config.yaml
balance_bias: false
vocab_size: 11949
init_std_qkv: 0.0467
warmup_steps: 267
decay_shape: "linear"
Below are experts of layer 4 (counted from 0) of a mixture-of-experts language model. Rows are named router (the router's row for the expert), down (a neuron's output weights, with its number) and show model dimensions 0-159. Each number is 50 + 15 x the weight over its row's rms, rounded and kept within 0 to 99.
After each expert's rows: a language model's description of what the expert responds to. This comes from a sample of Wikipedia text that the model never trained on.

# expert 20
router:48 53 48 52 66 35 43 48 48 65 58 39 39 37 59 28 58 46 30 45 44 43 26 66 60 43 80 52 66 54 57 44 40 46 30 54 52 45 36 37 49 71 65 46 26 23 34 54 24 57 62 48 60 37 34 48 44 54 57 65 84 71 00 29 59 48 67 62 78 38 30 42 52 62 58 59 26 54 34 65 46 70 54 58 30 26 33 28 50 50 43 39 90 49 64 47 52 63 55 45 78 43 56 53 42 50 40 72 59 74 50 32 84 53 71 75 21 68 64 41 47 71 58 73 33 42 68 46 40 66 44 70 41 53 45 52 56 39 50 45 39 53 39 61 37 43 13 32 35 48 26 69 68 44 64 48 50 64 62 48
down0:36 63 48 60 34 61 49 47 25 65 54 60 42 64 56 52 50 41 48 40 46 49 40 56 53 28 52 66 70 14 44 63 56 57 45 55 73 48 50 45 69 35 78 30 41 53 31 44 76 60 23 51 42 51 34 38 37 47 31 46 61 43 58 55 57 22 47 63 51 49 63 66 44 64 44 48 64 49 49 28 49 24 34 71 32 43 45 48 39 43 40 44 81 52 35 33 31 51 32 41 20 16 59 47 53 68 33 28 06 27 61 35 19 68 22 59 60 61 60 59 56 41 37 60 22 61 67 47 58 45 47 65 73 44 52 32 53 61 36 54 56 93 28 45 59 57 50 79 76 56 57 36 72 51 74 36 48 78 66 41
down1:61 62 47 29 47 63 53 94 33 34 62 65 44 59 22 43 57 47 49 47 66 35 46 53 70 45 80 67 14 57 35 54 47 61 53 56 44 38 12 45 44 54 41 27 62 47 97 47 46 25 53 43 72 70 76 49 51 74 56 62 46 51 44 42 49 60 43 29 70 01 57 55 50 71 54 62 55 55 53 52 38 72 58 72 57 59 45 34 52 61 46 71 40 49 56 54 60 53 51 32 67 63 45 68 72 45 63 50 56 44 45 36 54 53 70 44 43 48 47 65 67 55 77 45 50 41 40 69 58 67 47 56 38 16 83 63 26 39 66 36 39 39 28 50 22 52 34 52 55 77 25 44 62 43 43 73 60 49 51 31
It responds to: Two-digit number pieces inside table cells, statistics, coordinates, times and decimals, e.g. 23, 30, 07, 68.

# expert 28
router:37 62 30 55 46 26 31 49 44 72 49 18 39 30 60 31 78 29 31 42 40 45 43 66 44 29 69 53 61 69 41 49 63 34 36 55 60 69 40 42 59 66 50 31 39 33 27 53 29 75 66 60 84 28 39 52 42 77 59 42 59 44 12 56 41 39 54 66 65 41 54 50 68 43 52 53 34 46 48 63 44 52 66 61 42 35 25 32 50 43 40 44 53 43 62 60 36 43 51 49 51 50 43 64 31 47 22 81 57 73 68 34 72 30 84 55 40 60 54 49 73 74 51 71 04 50 60 47 57 58 42 61 29 43 61 48 50 45 57 39 38 24 45 37 28 42 31 39 33 63 48 67 54 39 79 41 59 67 72 39
down0:58 57 49 56 35 53 60 22 55 49 40 47 33 45 81 65 64 45 59 45 59 52 41 26 45 38 39 56 48 91 88 33 55 61 76 35 69 26 46 38 55 26 82 48 68 43 69 23 41 56 60 36 86 28 45 19 52 51 35 33 60 59 65 22 48 41 56 45 50 47 37 56 56 56 59 57 37 43 20 61 46 60 73 43 58 73 47 48 53 36 63 67 76 47 50 47 60 51 68 55 72 47 66 57 69 59 59 41 41 36 34 59 52 44 64 36 61 47 42 48 45 84 56 47 68 33 41 56 34 72 63 29 50 65 46 84 53 37 81 73 51 27 50 19 48 67 20 65 64 54 43 54 60 40 47 61 41 41 32 62
down1:43 42 47 36 67 59 22 49 72 62 32 55 63 75 46 44 60 18 55 27 59 30 27 39 38 37 79 42 39 46 43 60 39 51 76 27 43 68 57 48 52 81 74 37 48 46 51 83 50 43 56 53 58 64 45 37 46 66 36 75 46 39 60 46 68 47 49 58 84 46 35 32 19 50 34 70 44 52 88 63 54 54 35 15 45 30 56 45 50 78 72 52 32 55 71 37 57 54 62 45 50 29 60 43 50 54 78 30 05 71 61 34 47 43 32 43 20 54 64 68 60 52 71 67 73 42 60 46 62 30 51 47 49 72 45 70 46 31 51 43 49 45 57 36 45 57 70 50 45 74 46 52 67 52 41 66 51 47 36 53
It responds to: Inner syllables of technical or scientific words, such as altit-ud-es, irred-uc-ible, amph-ib-ia, plus opening quotes, brackets and spaces before numbers.

# expert 21
router:47 52 30 63 47 40 41 35 56 68 54 28 32 25 65 49 66 47 30 61 35 35 22 71 54 44 57 55 69 72 36 60 42 37 34 60 57 50 32 42 61 63 73 44 53 30 37 63 16 63 86 65 64 28 16 23 33 64 46 48 78 75 22 35 42 51 71 55 66 40 43 30 52 48 65 61 31 46 31 69 39 71 51 51 47 32 25 29 39 34 53 49 71 50 55 55 56 55 61 40 61 41 47 65 37 53 37 45 51 64 66 40 58 47 65 63 29 55 71 28 63 77 50 74 17 60 58 34 32 76 46 76 43 49 52 50 58 31 35 35 56 38 46 60 32 40 46 44 37 65 45 63 59 33 60 28 46 70 66 27
down0:49 55 49 50 69 29 71 57 23 49 54 69 13 73 76 38 43 44 35 38 54 30 41 55 64 39 51 49 65 21 30 44 54 63 42 39 43 53 51 73 71 54 28 62 30 50 37 10 33 44 72 37 36 82 82 50 76 50 69 52 23 51 39 63 60 41 54 48 58 39 55 56 48 58 45 43 40 46 74 49 45 45 63 62 51 60 40 48 70 95 57 55 55 42 54 53 39 45 67 48 50 64 54 60 40 48 31 68 60 58 56 46 49 55 39 59 57 87 46 40 59 70 68 57 42 43 52 51 81 58 37 44 19 80 49 58 56 56 52 66 27 65 67 24 34 51 57 45 51 92 54 53 28 46 72 23 30 57 45 35
down1:26 50 54 52 26 26 26 49 32 51 43 48 46 61 66 41 45 39 61 65 56 22 56 58 42 72 46 58 65 53 47 49 45 28 44 31 55 74 63 66 45 47 53 60 57 70 40 78 52 57 76 69 72 57 55 64 65 53 66 19 28 46 55 88 73 45 79 25 60 52 48 62 29 51 58 54 65 63 59 44 41 44 60 62 33 37 53 57 60 58 66 51 52 84 48 57 45 22 31 50 62 33 49 68 51 41 26 48 60 24 83 46 57 34 87 46 42 54 53 44 70 21 57 35 57 68 39 56 59 44 78 71 51 92 35 34 48 55 52 52 48 49 43 62 54 51 37 66 34 71 41 26 57 42 22 34 73 67 60 49
It responds to: Periods ending sentences or list items, often fused to the word ending, like ings., ers., ation., before a line break or new sentence.

# expert 6
router:24 43 47 63 37 29 49 42 51 69 47 20 51 36 58 50 74 65 52 46 43 41 18 71 58 35 61 61 65 56 63 62 43 43 15 46 51 45 37 40 46 66 67 51 51 47 23 55 41 66 70 53 66 34 29 35 46 64 65 55 71 71 06 36 58 53 55 67 63 40 51 28 67 60 65 74 16 42 34 54 32 56 52 54 49 29 34 44 45 27 58 41 67 58 61 38 36 62 59 43 68 16 72 56 26 55 47 59 59 74 56 42 79 46 67 61 46 53 57 43 62 64 50 74 24 39 70 47 39 70 42 61 37 60 45 48 70 37 56 56 47 31 43 58 26 52 26 32 12 57 34 68 59 44 77 43 58 70 57 37
down4:43 38 26 51 45 34 23 39 57 53 48 42 50 36 65 53 56 36 61 61 47 44 44 85 59 91 81 69 59 44 57 76 63 62 41 34 61 43 43 55 61 61 78 42 41 48 35 62 30 46 38 33 41 42 59 69 43 17 63 85 24 56 29 04 28 72 47 37 64 49 36 50 31 56 49 52 51 81 22 51 53 48 46 52 52 57 81 54 55 50 77 20 78 39 61 43 42 59 63 67 57 21 59 25 51 44 58 54 46 60 55 48 41 51 33 54 47 79 52 44 69 54 48 64 66 26 39 44 44 66 71 53 53 43 45 40 28 66 48 19 45 63 57 32 57 53 60 28 37 53 35 64 62 57 43 70 66 40 45 48
down5:68 71 42 43 70 35 46 60 39 65 49 72 22 66 62 54 56 37 12 55 58 63 53 66 47 36 47 22 75 53 28 62 50 32 44 51 65 62 63 60 69 77 73 48 76 59 45 70 56 45 67 48 43 43 37 31 62 65 44 42 31 56 41 42 46 50 68 65 75 36 56 28 36 46 34 54 69 59 45 52 58 43 36 57 43 62 59 34 26 62 68 01 45 42 51 49 84 65 40 62 65 40 40 62 35 31 43 35 56 64 53 49 55 45 62 62 30 53 47 77 70 54 80 32 69 40 64 28 56 63 42 36 54 68 39 47 46 38 57 49 54 41 52 30 38 61 38 99 45 50 44 42 48 05 48 49 50 40 28 42
It responds to: Numbers and separators inside sports statistics tables, such as goals, scores like 0–2, rankings, and cells like "| — | —".

# expert 12
router:52 50 45 62 51 43 47 38 57 50 53 44 50 34 60 29 68 49 44 62 20 43 23 61 41 38 87 44 77 74 40 57 47 48 45 68 45 56 53 47 63 75 71 22 45 39 36 65 48 67 56 55 56 47 39 37 34 61 59 25 51 67 00 40 48 42 62 54 58 36 43 34 63 62 75 58 41 43 45 74 51 47 57 66 48 44 24 37 39 56 55 33 64 36 57 43 40 56 68 26 67 37 55 52 27 54 40 53 55 71 50 33 93 48 61 67 32 78 76 51 55 68 71 77 04 45 75 32 25 46 55 70 51 66 54 45 44 55 40 45 48 53 45 66 11 35 39 51 28 61 46 67 48 37 68 51 43 58 64 49
down0:43 62 39 44 72 69 52 52 57 43 49 76 37 29 34 41 58 49 32 55 35 39 57 67 44 62 47 70 54 50 44 52 28 70 43 44 61 39 48 65 63 29 00 30 39 39 17 47 61 52 47 53 78 45 61 49 47 53 39 46 62 91 61 30 33 55 31 58 61 30 41 64 65 42 33 76 52 42 29 33 56 48 43 50 51 51 49 32 33 46 70 26 59 66 33 24 44 63 35 47 64 60 82 44 40 42 47 34 54 50 62 42 59 44 66 31 57 75 63 53 31 38 57 58 83 49 35 47 44 61 40 15 54 64 52 51 72 58 63 93 15 62 56 39 74 77 38 43 49 60 48 64 64 46 56 42 55 60 50 43
down1:54 64 34 39 49 62 43 60 46 61 62 42 47 41 25 57 45 64 69 12 52 35 43 44 39 67 44 58 43 29 50 46 55 46 54 46 56 52 66 57 48 32 45 65 52 74 79 62 32 66 22 44 41 34 46 41 56 30 33 27 76 65 65 42 55 38 44 66 33 32 78 65 73 27 43 59 47 46 08 74 51 52 66 23 42 56 69 58 35 18 68 24 76 46 24 41 47 48 38 14 11 51 41 52 67 59 47 33 43 50 59 31 38 64 41 57 27 53 66 58 34 60 56 50 56 72 72 73 51 51 28 55 28 41 55 62 63 53 33 79 63 30 49 53 51 45 48 63 59 42 38 35 72 59 53 52 20 47 54 43
It responds to: Decimal points between digits in stat lines, such as 7.2 or 13.7%, plus single lowercase letter pieces in foreign words like j, f.

# expert 15
router:51 63 47 54 39 23 55 51 54 69 41 39 46 23 73 45 57 52 28 41 29 53 42 65 59 44 73 51 78 70 53 58 50 26 34 53 81 69 54 45 55 67 69 22 53 45 27 48 37 61 69 52 57 46 37 36 50 77 81 60 62 47 15 48 47 43 62 54 73 38 41 31 44 40 61 51 37 50 34 56 48 54 55 53 39 33 35 15 27 39 54 49 81 60 44 47 59 73 52 55 65 37 58 73 19 42 51 66 54 78 67 27 92 48 66 73 25 58 44 54 74 48 51 68 21 39 59 47 51 63 47 50 37 46 44 49 76 51 39 58 53 33 43 60 44 40 14 44 34 65 37 74 64 40 51 24 52 70 47 50
down3:67 54 62 58 55 54 55 35 27 55 35 23 68 76 94 48 59 42 59 53 54 62 49 67 57 56 51 47 49 31 57 36 87 66 40 70 65 58 40 16 45 60 65 44 58 47 47 53 52 36 55 46 53 50 48 44 36 49 58 60 31 48 43 74 52 30 70 42 65 49 28 99 56 65 45 54 40 56 30 34 38 61 44 42 51 58 65 75 33 68 42 74 81 18 43 53 39 38 43 28 70 59 52 75 46 54 59 25 39 58 61 42 42 65 55 79 47 58 56 44 63 49 66 57 37 61 59 57 17 53 62 38 59 77 38 61 15 22 58 90 53 48 51 68 79 57 49 61 36 46 42 50 64 30 53 61 60 44 61 41
down4:45 45 11 28 69 41 35 64 54 45 37 68 37 41 59 51 49 33 41 78 39 80 41 42 66 27 55 49 69 75 32 46 12 45 42 41 50 59 16 80 60 65 66 49 45 47 63 56 49 45 41 76 33 55 41 62 45 64 58 65 45 45 30 40 37 52 34 33 56 56 31 62 57 44 56 50 59 65 51 37 42 40 56 85 41 41 46 42 36 42 40 63 67 31 57 69 43 41 36 46 51 53 46 82 37 48 22 55 45 78 54 50 62 45 34 65 39 64 56 26 59 49 41 36 28 56 67 46 24 50 54 62 67 33 16 73 45 60 41 14 39 72 40 34 63 45 55 31 44 80 51 47 66 45 50 79 59 39 80 27
It responds to: Digits, thousands commas, decimal points and time colons inside numbers in election tables, population infoboxes, track lengths and coordinates, such as 4,314 and 3:22.

# expert 30
router:32 40 46 60 40 33 53 36 49 62 48 49 36 31 70 44 83 38 43 67 41 24 33 64 62 40 73 59 62 71 57 59 36 35 24 67 59 45 35 50 64 80 63 49 33 56 27 61 31 78 73 61 53 38 26 50 43 66 76 49 56 57 04 42 62 53 57 48 54 31 48 34 58 62 66 51 33 45 38 67 34 60 68 51 50 38 40 31 39 29 51 58 59 56 62 35 42 50 53 43 68 34 64 46 25 55 42 56 46 69 62 36 67 37 62 68 23 50 60 44 63 76 61 63 10 57 78 44 35 65 41 68 44 47 51 52 74 46 53 55 45 32 43 59 23 38 21 43 23 55 41 67 57 21 64 30 59 76 62 45
down0:46 39 31 60 69 16 70 61 54 43 55 58 70 31 24 47 73 71 61 50 24 61 31 50 85 39 54 81 44 59 50 48 47 64 67 27 49 84 47 59 49 47 35 51 25 48 46 52 46 71 60 58 45 41 61 70 45 73 82 73 68 33 58 71 55 67 32 21 60 58 66 43 71 50 31 46 64 31 53 62 66 39 59 56 55 45 45 35 63 43 37 76 44 88 52 59 33 65 47 35 67 54 66 30 79 36 50 33 43 61 45 49 72 51 32 52 55 57 34 64 47 72 52 48 35 83 30 56 67 47 51 42 70 47 59 66 66 34 57 58 37 34 42 37 65 51 54 78 59 72 30 47 56 41 42 48 57 60 77 41
down1:31 60 42 50 29 13 47 59 39 75 46 46 34 24 73 33 46 39 45 52 53 37 37 61 86 19 34 73 68 57 56 52 50 36 51 47 53 49 55 59 49 66 24 42 52 51 52 34 43 43 46 63 41 21 50 47 18 48 30 67 57 18 62 37 50 58 49 75 45 58 61 19 19 10 52 37 61 47 76 49 63 71 76 88 60 29 12 39 51 50 46 44 56 55 66 58 51 44 42 36 54 33 40 43 23 60 45 76 23 55 47 53 72 38 60 65 64 59 42 54 61 51 33 52 45 45 61 41 47 26 46 32 58 58 55 30 41 66 38 61 66 34 48 36 45 46 47 44 45 59 65 47 42 67 36 54 72 55 74 28
It responds to: Pipe separators and spaces that open a new numeric cell in tables, often after percentages or names, as in "%) | ".